Experts of a small language model.
Size: 13 layers, vocabulary 4096, 154M parameters.
Experts: 256 experts in each of 13 layers, 64 SwiGLU neurons an expert, a softmax router.
Below are experts of layer 9 (counted from 0) of a mixture-of-experts language model. Rows are named router (the router's row for the expert), gate (a neuron's input weights, with its number), up (a neuron's input weights, with its number) and show model dimensions 0-223. Each number is 200 + 40 x the weight over its row's rms, rounded and kept within 0 to 999.
After each expert's rows: "gets" lists some tokens that make up at least twice as much of what it gets as of all text; "comes after" lists some tokens at least twice as common just before its tokens as in all text. This comes from a sample of Wikipedia text that the model never trained on. Tokens count by the router's weight.

# expert 54
router,201,251,185,200,247,206,190,125,182,244,214,210,161,152,279,169,217,155,164,184,264,227,145,141,158,186,155,210,214,236,215,176,170,214,170,203,247,158,172,204,208,211,181,163,216,173,225,139,247,227,186,202,199,116,230,265,183,246,152,219,148,233,173,146,175,212,241,207,198,164,126,166,262,249,249,144,254,190,252,152,128,164,227,191,139,168,236,248,198,257,191,268,234,191,206,185,250,239,183,149,253,214,168,188,215,178,170,244,243,219,181,245,218,213,203,163,175,241,135,238,146,202,206,195,186,290,234,243,252,148,242,185,195,226,247,201,135,143,224,189,224,168,178,147,163,146,131,150,224,156,239,222,171,235,156,182,130,174,171,212,241,220,173,222,127,238,168,200,140,243,170,179,171,199,227,257,180,125,144,227,235,254,226,131,116,222,178,160,250,183,168,126,176,242,250,173,271,250,125,194,244,224,245,161,158,245,222,243,250,227,140,211,159,253,225,245,163,156,267,259,224,186,201,140
gate1,162,195,161,151,216,193,197,187,178,220,135,211,171,175,212,171,208,159,251,225,120,206,237,166,251,180,223,240,196,217,206,132,215,224,196,237,222,229,218,218,227,220,212,319,246,178,269,126,204,196,202,262,189,193,166,125,215,146,247,215,130,210,232,129,250,192,260,251,182,205,184,239,171,213,180,139,177,229,182,155,272,149,182,197,260,238,162,188,248,175,208,218,225,205,154,200,229,189,180,233,302,206,232,260,113,174,196,219,259,151,251,222,205,164,163,237,152,208,205,192,161,200,198,205,222,207,189,162,170,193,159,150,256,181,239,183,259,248,221,188,214,170,233,147,209,210,187,171,193,173,224,259,258,204,205,89,199,221,258,277,143,225,207,205,234,245,213,174,168,145,337,163,170,193,163,209,199,154,194,146,246,238,171,234,232,194,220,189,269,165,177,191,184,207,210,220,181,185,280,160,195,166,192,141,133,256,197,223,267,205,214,175,141,190,278,242,252,235,73,130,197,240,244,216
up1,230,165,206,201,210,230,209,241,146,189,179,183,206,191,263,198,198,179,251,261,111,203,242,164,272,197,207,201,209,160,199,147,230,180,146,215,241,241,227,242,254,157,235,331,236,212,259,115,165,226,213,278,141,214,201,185,208,162,254,197,169,167,249,163,249,257,241,281,174,241,196,206,183,208,206,109,180,223,164,217,250,196,158,187,217,249,199,165,206,177,215,207,180,122,172,177,212,178,178,204,254,194,243,245,109,159,166,197,210,128,229,217,180,184,162,256,170,208,208,161,207,170,177,139,284,226,190,151,170,241,160,210,244,164,198,163,248,238,177,219,185,173,245,152,229,242,201,182,160,187,169,248,274,176,228,136,202,205,239,235,126,213,244,219,218,238,259,164,204,196,281,217,210,212,155,171,212,160,224,178,207,227,206,223,240,195,253,223,288,192,203,137,199,151,189,189,185,221,257,212,196,158,193,98,147,264,193,238,279,187,217,156,185,237,274,251,240,271,128,135,185,213,261,274
gets: ",", " and", " which", " that", ".", " but"
comes after: ",", ".", "s", " However", " but", "ed"

# expert 246
router,218,256,191,178,244,136,190,133,186,271,189,223,156,183,275,169,267,152,190,195,233,237,179,119,158,149,147,218,226,202,237,160,94,209,144,196,242,159,168,200,181,250,201,192,225,181,230,161,196,265,174,172,229,141,264,233,170,236,196,267,152,217,157,143,156,159,244,188,196,204,170,208,242,227,283,163,224,177,243,155,164,187,254,180,171,185,249,261,174,237,146,239,210,254,172,172,257,222,175,125,224,221,131,238,163,183,220,247,273,196,196,225,227,166,165,119,177,235,172,239,158,220,214,247,182,235,265,264,245,158,223,174,150,265,242,233,140,171,231,179,236,176,173,203,145,139,181,185,223,148,244,188,199,204,155,178,163,179,163,236,258,202,176,208,173,267,174,205,151,242,161,179,191,188,188,289,170,185,124,242,213,254,230,138,146,232,194,194,280,146,186,163,180,225,233,202,221,211,148,170,276,214,263,188,205,244,241,205,228,255,128,233,177,229,205,245,177,193,211,277,260,156,165,187
gate0,185,100,255,288,250,261,213,167,184,123,197,152,216,254,220,230,197,211,244,216,266,229,266,201,234,111,272,198,243,164,204,212,251,192,219,230,221,166,167,189,214,211,170,267,254,196,198,235,178,226,198,236,74,191,118,215,274,166,169,216,219,160,238,227,148,230,283,195,192,233,224,128,301,203,181,151,289,164,253,210,206,208,215,196,220,227,222,122,169,194,220,218,251,147,262,216,212,148,280,212,224,204,219,169,175,223,199,159,219,246,259,115,216,261,177,206,104,133,197,183,245,187,165,240,145,177,242,199,186,114,170,176,178,161,236,183,197,213,193,255,206,215,225,169,193,194,225,258,179,243,237,151,194,135,181,230,257,204,159,159,186,219,220,209,175,177,213,185,236,165,230,180,185,185,148,297,192,206,258,180,185,169,258,203,197,141,178,205,188,141,217,185,207,193,171,180,227,166,169,236,235,240,245,220,264,157,267,172,181,226,201,162,247,170,229,239,208,214,193,271,257,202,244,213
up0,196,263,177,135,171,130,223,255,190,254,171,263,204,188,185,179,180,155,178,224,117,167,152,170,155,246,131,201,152,207,191,191,152,250,164,190,160,210,212,198,216,186,236,191,123,206,235,185,201,202,189,190,306,184,265,164,108,268,229,146,167,220,193,197,222,143,134,216,216,194,176,276,85,164,211,204,134,222,142,230,210,198,270,173,152,211,185,240,229,226,199,158,146,236,99,174,163,199,106,202,185,195,169,238,201,195,182,260,152,145,137,271,185,157,260,168,241,272,189,198,183,183,256,155,245,219,164,203,255,295,207,176,173,242,186,189,186,200,208,158,223,192,194,234,162,197,196,200,155,152,169,245,181,225,270,179,155,223,260,227,229,189,211,198,214,209,192,200,134,238,131,218,238,186,219,85,220,238,142,236,225,214,164,203,230,256,215,195,229,234,171,239,201,178,259,244,203,210,253,190,193,180,188,181,140,229,142,222,221,164,227,278,167,233,160,174,158,166,164,118,156,232,175,190
gets: " and", "1", " to", " ", "9", ","
comes after: " ", "9", "0", "–", "1", "|"

# expert 175
router,137,255,182,162,272,192,175,155,158,260,210,197,155,162,206,171,238,165,167,183,246,253,195,149,153,181,240,268,185,224,201,174,149,199,188,215,266,163,183,203,201,216,178,138,236,116,248,198,258,196,149,168,219,164,197,238,195,205,182,223,162,216,180,137,152,191,278,181,156,182,192,173,240,257,213,186,243,174,213,164,144,163,238,142,172,137,271,249,265,220,182,227,206,229,186,161,240,229,199,182,234,197,180,240,196,154,195,230,270,264,140,261,245,221,213,139,189,281,183,198,230,255,256,218,209,236,264,255,233,209,230,177,186,214,229,225,141,134,245,195,259,123,137,187,158,181,201,160,238,164,209,201,216,201,172,128,207,168,162,218,220,212,175,236,140,205,219,209,147,227,221,158,166,155,200,281,162,201,144,227,249,283,224,178,162,273,132,185,230,190,168,162,183,249,258,195,198,236,145,141,178,253,230,210,114,252,253,205,249,278,174,275,144,239,263,256,162,157,252,232,239,188,178,168
gate0,183,182,183,254,196,230,193,256,244,219,163,94,223,180,209,207,251,208,258,217,200,166,205,168,234,250,194,177,176,221,162,141,217,217,192,165,217,224,181,186,168,243,152,185,194,233,269,180,169,182,160,206,151,98,221,231,182,225,196,248,157,229,182,211,175,183,223,251,235,232,172,276,282,167,193,256,184,203,132,221,212,224,250,172,254,155,110,235,237,199,242,274,212,244,247,214,198,167,203,310,232,151,119,233,242,274,207,216,188,257,186,230,161,131,184,271,266,264,177,211,226,122,264,264,276,214,209,226,202,133,157,179,191,177,220,140,162,239,207,197,182,147,202,207,155,121,168,192,279,207,160,184,172,228,208,157,159,177,116,266,217,222,215,168,190,213,205,143,190,220,171,184,230,185,243,167,136,172,202,167,254,292,145,171,204,131,196,189,236,205,187,271,138,164,145,225,200,223,156,214,261,258,246,212,185,190,234,149,164,226,256,198,193,211,120,220,207,158,223,222,190,183,220,163
up0,179,208,236,156,206,125,177,152,203,209,166,258,125,193,207,174,184,232,144,197,189,228,179,200,227,139,194,247,234,170,211,276,171,194,160,250,184,174,197,205,252,111,265,231,220,216,153,168,271,229,220,214,269,241,188,198,212,193,229,187,199,175,207,164,189,209,177,177,160,165,157,168,175,211,220,150,211,235,251,215,201,184,178,234,162,231,225,206,198,203,173,169,223,168,93,184,206,221,183,101,90,264,229,173,139,112,183,158,296,175,211,167,204,183,212,177,129,105,179,189,186,285,185,156,160,163,175,212,209,295,219,204,252,236,202,256,220,157,170,156,196,212,197,188,245,265,195,232,166,227,267,250,245,170,164,247,268,175,245,115,160,215,178,216,191,208,249,223,193,167,199,170,153,235,181,227,232,237,186,266,172,179,229,235,178,260,178,152,130,178,233,190,210,222,257,150,214,210,224,195,174,125,148,140,166,170,132,211,207,148,167,195,192,169,258,88,167,224,153,115,199,175,187,243
gets: " K", "k", " ", " d", " T", " her"
comes after: " |", " H", " at", " of", " /", " B"

# expert 34
router,206,262,199,148,218,160,116,153,153,280,175,207,187,179,250,194,256,174,174,145,220,243,165,136,175,146,162,253,246,225,268,145,163,236,195,202,250,187,118,130,191,239,124,124,267,113,266,195,237,217,169,213,223,177,223,187,184,256,176,227,170,221,132,150,146,150,217,147,179,191,177,181,267,219,237,165,192,165,286,177,169,149,206,152,165,178,205,216,212,233,129,213,292,201,190,180,236,246,167,186,259,223,192,226,187,177,185,228,249,219,159,237,200,218,198,135,153,215,197,195,138,262,207,226,168,235,261,234,247,190,247,152,177,272,218,247,157,185,229,194,255,150,174,136,164,158,199,137,230,130,245,229,208,197,183,207,146,187,136,209,217,212,215,233,157,213,165,234,116,228,175,173,159,152,223,235,147,208,152,238,276,226,202,172,166,226,193,177,258,170,169,196,196,243,280,175,240,274,151,184,242,229,251,166,173,259,255,203,212,214,157,235,195,223,240,219,164,159,206,213,211,193,142,151
gate0,224,198,202,214,166,206,230,193,142,221,186,166,224,220,133,231,215,130,215,206,172,165,251,233,159,163,217,129,175,256,170,208,223,239,221,188,269,165,212,161,153,152,140,160,150,149,271,180,166,158,146,265,130,275,151,153,248,204,279,169,145,227,186,211,198,171,161,145,81,191,213,233,218,214,137,175,188,205,226,211,113,239,207,223,223,169,211,144,185,211,221,211,242,202,249,216,277,234,213,260,196,150,191,216,174,241,195,299,201,195,189,260,206,231,202,181,87,188,160,162,250,272,233,190,235,232,202,191,278,213,208,130,237,187,188,210,188,245,200,220,240,184,135,132,195,161,196,113,287,231,225,201,155,218,204,227,195,244,130,139,170,283,202,186,202,196,163,180,204,199,148,198,202,131,259,199,225,184,219,209,238,170,202,175,185,184,173,216,190,183,161,213,193,221,208,141,218,168,233,213,297,220,211,189,219,182,86,232,244,117,169,166,235,191,223,105,241,224,230,208,234,196,223,219
up0,132,136,254,77,237,174,194,180,256,225,175,239,151,184,161,176,214,198,174,166,257,158,204,278,221,238,100,253,245,203,212,236,248,173,246,215,145,238,162,340,185,208,256,203,260,272,165,251,199,184,257,180,168,157,220,288,255,187,215,258,184,204,202,252,221,274,171,271,192,219,103,273,171,227,195,221,207,176,127,190,283,186,181,184,212,176,210,281,194,225,257,223,164,204,170,211,182,136,270,242,238,201,168,214,273,168,228,201,225,229,201,196,175,152,178,156,246,199,184,235,242,193,178,166,162,199,160,197,213,195,143,240,221,191,175,121,195,229,194,168,222,237,221,224,221,191,171,243,224,165,158,240,230,189,180,221,207,189,171,228,183,195,193,240,206,227,287,180,282,203,241,207,239,256,140,207,198,273,200,183,150,173,207,201,258,199,235,203,133,203,193,237,190,217,173,267,182,230,137,246,154,181,153,243,194,204,203,201,161,222,262,271,195,186,181,256,130,256,188,198,217,239,215,187
gets: " |", "2", " Best", "|", " for", " of"
comes after: " ", " Best", " Award", " |\n", " for", " ("

# expert 170
router,177,236,200,157,263,176,141,140,180,221,191,244,182,152,273,125,246,163,185,153,282,251,167,155,153,150,140,221,226,206,217,152,190,215,163,228,227,187,175,203,201,223,181,160,197,170,218,186,231,268,165,170,236,182,252,276,147,251,178,237,171,216,157,143,190,158,237,187,208,188,170,201,256,253,236,142,266,164,287,167,143,162,272,186,159,183,231,226,225,212,167,249,205,222,157,131,252,198,186,163,210,284,156,185,220,156,172,218,206,229,182,211,215,191,190,135,170,200,170,258,139,217,214,218,233,242,259,250,254,169,250,173,170,226,240,233,162,139,263,167,228,164,156,142,136,159,156,153,252,201,229,218,173,206,174,191,134,149,156,227,227,220,170,204,140,252,162,243,177,232,145,153,179,191,198,264,149,134,139,249,220,269,208,141,152,214,185,130,280,200,165,130,163,230,232,166,260,233,167,224,226,227,277,166,186,250,238,197,232,205,159,216,167,243,229,206,147,156,215,225,225,144,167,160
gate0,222,137,257,222,199,164,150,205,217,170,230,157,146,173,255,39,268,214,211,184,269,170,216,166,263,223,141,182,217,211,216,180,198,121,178,235,242,221,165,239,184,217,195,217,169,189,138,225,188,285,124,232,146,208,235,242,194,190,200,201,272,214,144,191,185,198,202,235,178,203,143,232,261,213,155,164,246,189,208,192,201,219,269,240,256,167,142,220,182,270,205,179,189,209,199,150,213,138,147,251,150,243,192,153,238,198,143,188,220,210,156,203,124,244,242,209,227,168,278,193,218,189,190,209,250,262,163,157,167,188,183,248,173,173,219,199,199,181,255,196,209,238,204,119,156,273,189,275,206,203,179,157,239,110,192,161,206,123,223,170,175,223,190,160,114,238,275,165,215,217,163,141,193,231,181,230,196,89,208,219,216,237,235,209,165,205,151,254,240,205,194,178,167,238,226,176,260,252,148,222,176,161,217,203,172,164,131,268,200,199,176,261,290,256,199,169,146,223,188,220,190,188,224,179
up0,202,240,158,168,242,237,280,167,171,232,163,223,242,192,147,252,180,176,176,182,171,246,189,172,159,168,253,211,167,211,202,217,179,275,205,203,182,141,238,158,222,152,184,201,254,223,286,164,214,142,253,187,233,165,195,170,203,179,186,218,122,208,206,188,210,193,217,166,201,192,257,180,147,166,256,225,182,174,198,210,167,193,156,155,136,226,241,182,208,102,187,260,221,232,184,222,179,247,246,183,229,154,211,253,163,191,195,242,173,167,218,214,226,184,164,182,168,241,107,176,118,231,190,194,180,163,211,216,203,226,201,119,174,238,186,227,215,225,175,207,209,135,216,235,231,128,198,107,185,199,177,241,175,312,195,233,200,255,169,240,208,146,206,213,290,253,83,235,174,149,204,203,216,161,245,199,220,297,195,216,222,171,178,199,214,203,252,145,156,215,171,194,202,181,208,206,175,153,263,177,217,249,126,213,231,241,234,173,214,199,243,88,71,126,186,237,331,160,198,176,177,191,196,164
gets: " and", "-", " or", " but", " &", "|"
comes after: ",", "\n", " and", ")\n", " |\n", " well"

# expert 188
router,158,262,194,165,226,175,167,123,127,254,201,221,158,130,271,165,237,137,142,172,258,218,162,167,168,190,128,246,252,235,239,147,172,220,171,227,212,161,186,144,200,213,165,147,231,160,217,179,211,210,164,167,266,187,249,253,144,199,212,222,173,231,136,127,214,167,247,169,205,153,146,182,264,218,261,136,211,144,202,153,179,196,202,155,152,124,251,237,207,208,172,223,224,270,185,159,246,239,167,116,230,255,175,228,215,205,204,224,256,282,183,239,211,216,178,173,213,219,162,218,136,267,232,209,192,241,258,239,221,153,209,186,152,232,263,253,181,171,245,176,263,171,157,164,175,186,129,150,220,199,237,222,192,235,167,178,175,147,160,250,265,197,153,222,153,218,199,227,153,222,179,187,179,180,227,268,145,127,176,234,230,288,179,205,123,254,204,152,261,153,177,142,149,228,241,180,271,232,170,200,197,219,231,186,194,244,249,210,234,269,144,204,181,226,220,237,154,162,241,220,254,184,188,173
gate0,242,214,177,222,174,194,197,160,136,215,213,209,209,172,132,167,208,245,143,156,263,244,94,165,260,198,242,213,219,126,151,198,195,176,185,206,174,264,183,191,208,260,188,257,188,174,209,204,168,277,220,110,191,138,224,187,166,226,213,182,194,152,292,248,212,239,253,193,211,156,143,241,205,205,209,199,263,129,220,200,180,221,248,122,220,258,281,213,179,188,197,259,170,196,220,193,228,237,129,194,244,275,235,234,235,187,209,187,204,186,192,201,235,118,160,179,135,286,146,238,134,255,243,176,173,192,177,198,182,219,181,232,219,205,211,151,131,181,241,126,142,213,209,200,180,205,179,223,172,187,178,221,188,190,164,210,174,135,173,214,172,224,225,186,197,187,202,209,202,238,100,160,205,179,263,255,262,180,192,231,163,219,205,187,262,143,182,144,278,177,114,129,209,218,157,250,261,151,199,175,166,193,221,124,191,235,236,317,210,205,177,208,226,148,264,264,260,160,182,255,261,190,208,196
up0,123,212,183,165,208,179,250,262,200,210,196,226,124,239,284,218,223,135,261,239,171,179,286,193,118,173,143,223,170,228,283,201,171,235,193,232,189,140,212,213,180,184,180,172,260,215,195,185,221,151,150,263,235,240,206,222,248,178,164,247,216,265,143,187,155,152,130,178,178,242,256,173,198,208,220,232,134,255,165,150,214,170,165,273,197,145,115,189,237,202,203,180,196,224,157,247,216,203,199,198,170,173,145,144,182,208,196,239,201,250,159,162,185,255,255,206,251,200,235,215,202,93,192,200,202,191,216,236,204,236,209,123,159,239,173,229,248,192,213,245,219,183,187,175,184,133,188,181,241,143,220,197,221,197,221,161,173,237,231,213,170,173,161,209,182,245,149,218,245,179,283,225,171,231,141,159,113,206,179,141,231,221,228,212,97,270,219,237,181,201,274,223,238,185,250,148,165,253,220,212,259,236,179,288,169,164,159,153,214,195,205,251,147,268,98,109,192,202,175,200,190,199,207,184
gets: ".", "3", "1", " and", "4", "5"
comes after: ".", "–", "0", "3", "1", ","

# expert 39
router,153,217,146,189,224,132,198,135,139,358,167,232,165,209,243,138,237,184,141,170,264,243,179,134,126,166,172,216,199,201,234,171,199,215,178,211,208,155,159,127,184,233,132,166,228,155,263,137,248,235,170,186,273,168,216,221,147,255,160,222,183,229,141,136,180,177,229,136,189,149,198,159,225,232,258,173,232,165,205,163,153,163,208,180,180,175,228,251,228,261,136,228,245,194,154,125,232,242,177,186,237,187,129,211,199,166,165,260,237,246,176,212,251,183,191,144,196,188,183,217,158,216,199,212,179,225,235,251,220,163,211,165,139,248,208,194,181,164,224,177,236,174,156,156,182,170,171,169,237,165,194,226,183,205,158,171,186,211,186,227,213,219,141,229,144,227,163,267,153,242,183,171,191,181,218,234,157,163,134,272,279,251,241,160,183,245,204,156,254,167,138,193,196,259,233,165,217,258,179,181,233,221,217,129,163,251,199,253,214,203,142,217,151,228,250,226,149,155,234,264,205,137,123,175
gate4,196,201,244,170,230,199,182,200,151,247,236,165,187,174,159,145,208,200,219,295,237,265,160,176,209,232,215,193,210,198,235,202,200,236,190,175,236,196,179,229,142,187,210,159,190,229,260,164,259,154,116,203,276,139,244,264,201,204,197,273,210,169,229,189,182,160,272,192,178,203,184,237,251,212,180,218,227,192,243,216,163,262,197,204,168,174,196,258,186,256,231,259,154,245,246,163,190,219,161,257,180,178,67,262,209,127,249,222,268,246,188,146,261,194,162,193,189,219,211,253,190,240,203,176,260,197,215,262,136,269,194,155,259,261,307,189,185,221,175,153,225,220,181,164,166,165,151,149,180,149,184,184,180,245,139,182,187,188,180,204,122,158,228,163,245,168,159,211,224,187,182,170,239,189,182,174,193,239,133,256,233,240,207,283,154,229,169,207,180,252,155,190,134,124,172,202,246,218,190,171,179,126,233,122,186,221,226,204,236,238,166,177,191,198,120,196,160,143,151,138,266,203,164,117
up4,219,206,164,212,191,226,212,197,241,159,149,267,182,239,250,286,189,169,151,142,181,193,201,245,223,126,203,249,223,237,212,139,168,175,230,241,186,154,200,153,292,210,199,275,214,180,101,240,205,226,254,169,146,261,183,159,187,208,193,165,177,224,177,205,179,242,196,210,226,171,194,182,166,185,250,190,152,268,167,184,252,116,231,231,175,193,215,144,221,182,159,125,252,150,122,217,184,209,217,154,266,258,287,195,193,188,171,208,151,162,172,231,214,223,231,229,181,213,158,142,195,174,199,243,160,185,238,133,278,133,236,243,148,169,151,233,194,135,213,193,171,140,209,229,224,243,213,266,230,228,240,238,222,128,231,160,194,176,211,204,294,248,146,242,142,219,217,227,166,162,204,186,144,184,191,228,209,134,236,153,147,223,214,77,218,140,233,221,201,143,205,192,247,257,225,221,170,227,233,201,255,282,168,208,205,242,233,185,177,183,210,211,215,220,267,234,203,278,226,238,168,186,195,296
gets: "\n", "-", " |\n", " |", "|", ")\n"
comes after: "\n", " |\n", ")\n", "%", ")", " |\n\n"

# expert 21
router,191,204,167,163,253,173,163,135,158,281,200,244,200,176,237,148,202,176,187,105,246,252,186,137,152,174,203,250,244,253,262,138,219,227,193,214,234,133,157,108,182,194,166,136,213,167,238,197,263,223,137,219,209,139,198,195,172,232,142,287,198,257,189,165,178,130,237,181,171,159,172,202,201,233,239,172,246,172,214,169,138,139,190,158,204,175,240,200,229,220,179,245,247,201,203,138,283,259,152,174,274,242,161,204,212,152,196,250,203,225,160,238,213,198,191,173,173,228,158,265,192,227,241,228,130,279,220,252,257,181,224,168,128,234,233,232,165,190,216,187,229,145,176,101,177,198,166,127,185,177,256,243,156,239,152,182,166,159,145,217,212,206,169,221,194,226,154,251,152,221,149,116,187,182,213,211,185,144,140,250,271,226,189,138,158,230,166,176,232,175,166,153,169,228,252,163,248,238,168,162,250,222,241,176,168,211,219,227,172,216,136,201,154,230,258,232,189,142,198,244,186,176,197,156
gate2,148,244,158,182,184,166,181,181,161,223,178,207,268,202,195,126,166,212,223,136,157,110,118,175,209,222,212,172,229,197,260,136,236,193,225,141,200,151,158,122,149,129,269,190,109,193,185,253,219,171,237,210,234,187,187,212,211,203,249,239,265,219,149,186,202,178,207,259,210,205,171,183,112,191,189,206,168,240,215,223,304,225,190,273,161,217,264,269,258,170,179,178,188,173,140,225,245,230,205,237,193,156,205,207,233,188,195,235,210,140,277,187,196,216,179,122,272,207,213,147,227,125,234,199,165,186,130,164,156,171,184,200,186,214,228,164,172,197,214,202,147,160,208,174,257,259,183,246,182,172,178,212,162,231,239,190,151,192,279,172,216,190,209,175,221,176,254,239,226,226,167,230,186,219,164,215,258,137,157,204,121,223,182,126,66,227,167,155,265,190,193,178,177,243,223,194,196,273,176,217,213,169,144,234,202,234,220,144,160,166,197,215,92,162,282,213,163,248,179,229,190,227,191,176
up2,166,256,199,161,148,144,128,193,196,251,205,144,215,172,196,145,240,193,196,201,206,214,200,214,286,172,296,230,168,123,270,209,168,146,222,281,153,223,184,154,220,138,208,219,232,174,227,186,228,247,201,215,256,165,244,154,172,205,185,194,213,200,187,161,217,171,155,200,174,238,244,160,248,188,228,170,145,200,170,228,266,275,164,192,226,193,172,254,204,272,181,277,159,225,266,166,202,238,201,187,122,246,198,157,230,189,143,233,203,214,109,161,155,162,121,251,245,214,164,173,210,281,227,147,150,158,155,240,259,255,282,249,229,140,219,218,200,173,208,136,161,212,165,255,190,234,203,130,187,188,228,180,223,180,117,212,229,227,184,199,182,246,103,180,199,199,264,224,250,206,193,147,167,263,278,196,268,113,178,175,244,130,175,171,168,210,206,187,223,189,196,146,160,219,170,151,210,138,228,207,146,186,196,147,194,242,189,156,194,200,140,204,226,187,162,197,270,198,136,237,216,235,197,189
gets: " |", " the", "|", " of", "-", ":"
comes after: " |\n", " of", "\n", " during", ")\n", " for"

# expert 204
router,198,206,158,160,208,170,127,133,171,286,165,234,184,182,233,163,279,138,188,164,212,246,155,174,167,188,187,224,192,227,256,127,218,268,159,184,251,178,136,193,194,239,172,146,245,139,272,207,215,221,169,175,220,158,208,234,175,241,155,253,169,215,145,211,179,139,214,168,201,169,173,194,254,241,222,149,245,180,249,194,185,155,247,133,162,160,205,234,177,213,143,224,273,228,149,214,244,249,158,114,237,209,141,206,255,183,167,233,244,220,153,222,265,257,192,131,144,212,187,236,207,232,241,229,176,242,221,244,184,182,253,145,140,219,194,217,187,173,224,170,250,176,158,156,170,186,130,140,263,192,232,220,197,215,170,177,159,161,152,202,222,204,144,186,124,230,133,237,152,265,147,174,186,148,197,195,156,179,133,257,253,227,228,157,153,260,148,194,249,129,201,192,177,263,242,156,238,253,180,143,267,220,243,147,198,233,204,211,189,208,145,252,165,206,250,189,169,164,245,221,218,148,136,153
gate0,221,224,137,190,206,161,141,279,160,197,244,216,215,218,171,220,241,181,226,238,226,238,205,204,200,160,179,183,217,210,274,146,198,243,231,171,202,186,154,226,190,248,125,104,218,224,206,217,197,206,189,210,214,252,292,219,243,250,222,240,248,245,119,244,190,245,201,167,192,203,206,135,260,122,286,216,219,159,193,236,194,212,124,151,280,181,230,272,188,213,134,248,251,200,162,255,244,160,142,188,273,239,218,168,269,198,125,225,238,197,177,189,220,207,118,199,205,196,236,208,225,262,219,227,119,148,185,150,255,194,219,183,194,198,260,209,153,197,190,204,83,117,177,229,197,186,148,245,237,245,204,169,204,167,214,194,183,255,117,209,197,195,242,169,207,180,179,226,280,177,184,174,100,196,215,199,180,227,155,135,191,232,193,180,262,245,153,216,237,199,207,231,170,239,183,89,175,186,199,200,157,179,231,179,206,209,175,167,164,133,190,192,207,184,168,184,248,139,142,278,172,233,162,157
up0,178,206,269,215,208,221,226,177,202,192,190,202,217,147,195,201,198,192,139,191,215,170,123,146,177,221,268,188,192,231,138,230,162,173,211,228,176,172,212,167,267,230,328,286,225,171,190,137,225,231,217,162,165,150,136,216,159,203,202,162,172,125,229,151,207,182,217,200,240,218,206,219,163,269,133,186,207,238,216,146,237,171,281,201,175,212,169,140,213,214,180,154,174,235,254,161,179,221,259,121,116,153,176,218,212,216,241,189,191,186,203,167,164,208,257,202,236,231,149,184,165,116,179,212,270,209,199,228,166,172,246,233,199,156,136,218,216,171,185,151,332,251,219,237,154,277,239,173,169,172,252,240,237,245,182,184,178,124,283,229,182,225,132,233,189,213,232,166,166,204,261,222,263,194,183,197,228,167,205,242,205,229,145,263,168,182,264,155,167,217,200,174,189,182,207,242,251,160,208,168,328,249,174,196,196,199,227,235,252,264,188,271,190,209,172,182,111,225,206,140,194,183,208,237
gets: " |", "|", " was", "-", " a", " been"
comes after: " |\n", "\"", ")", "\n", " has", ".\n\n"

# expert 127
router,187,269,207,181,217,171,224,174,129,276,181,239,166,151,248,163,286,189,186,166,231,233,184,156,183,131,203,228,216,256,204,158,145,262,163,256,228,190,198,160,247,212,164,142,239,156,241,159,221,243,197,233,251,152,252,223,169,236,140,225,173,256,143,197,180,132,247,173,183,151,190,220,197,234,222,196,196,164,248,158,186,182,248,156,150,194,247,218,274,241,150,248,202,242,211,155,210,281,176,123,238,208,156,198,253,179,172,245,284,237,167,235,203,184,191,138,140,221,164,234,151,291,252,255,158,244,211,236,234,176,209,169,149,207,200,227,172,204,254,175,260,146,154,181,193,204,183,181,260,138,237,204,168,216,158,185,131,163,145,238,220,209,118,223,176,237,132,212,130,222,185,160,166,177,188,212,154,192,166,229,268,229,237,142,158,262,178,189,225,140,142,155,209,249,254,140,219,190,160,147,249,233,230,172,194,212,222,234,186,221,161,229,179,253,264,255,168,183,218,238,250,172,127,162
gate0,94,127,189,139,191,151,197,200,234,183,212,202,187,180,241,218,222,177,229,229,198,135,152,268,225,222,223,233,191,208,210,191,259,181,139,223,214,137,188,220,176,206,214,218,171,230,194,194,169,162,246,217,268,208,198,228,198,219,127,178,196,151,160,222,190,137,234,291,203,283,202,180,115,261,243,282,240,253,223,216,158,220,165,203,196,175,294,224,226,154,168,260,204,222,189,212,136,223,283,208,91,199,171,253,155,257,141,223,177,127,193,231,137,224,235,162,248,217,242,193,176,238,192,206,214,194,219,242,195,164,117,170,200,223,298,209,209,220,263,136,175,160,168,246,233,249,209,144,152,192,198,204,215,110,174,203,240,179,193,207,247,179,219,233,187,146,273,231,137,185,215,168,202,213,147,238,294,188,149,151,211,158,213,160,158,217,213,162,203,234,253,196,175,197,213,270,211,113,222,228,238,255,182,262,159,168,167,157,198,184,209,202,201,201,155,223,151,198,217,164,124,148,200,129
up0,231,233,188,201,164,229,193,207,220,217,165,238,196,223,245,175,177,239,261,128,219,245,256,144,177,184,144,233,240,277,180,151,187,158,212,250,187,198,275,163,178,210,186,205,130,96,168,203,215,201,194,129,188,237,242,167,145,129,226,279,194,198,254,190,172,204,164,191,170,193,170,222,236,180,150,97,195,127,216,147,187,200,237,205,167,234,189,179,205,262,148,183,229,197,193,223,159,246,132,177,297,187,223,163,191,138,208,196,189,228,212,261,208,188,134,211,136,205,166,175,180,175,192,214,170,197,174,150,212,230,256,174,166,208,98,189,162,218,139,179,261,188,263,178,135,218,252,195,249,260,252,189,190,118,176,155,145,205,205,233,190,192,211,137,214,237,169,158,218,250,207,230,223,271,276,176,170,191,244,216,151,231,146,233,211,202,229,251,143,230,137,228,250,205,196,195,149,268,258,166,250,155,215,132,226,228,198,216,202,265,194,253,222,221,234,181,264,225,185,185,332,262,196,233
gets: "2", "7", "8", "1", "6", "3"
comes after: " ", "1", "2", "3", "0", "4"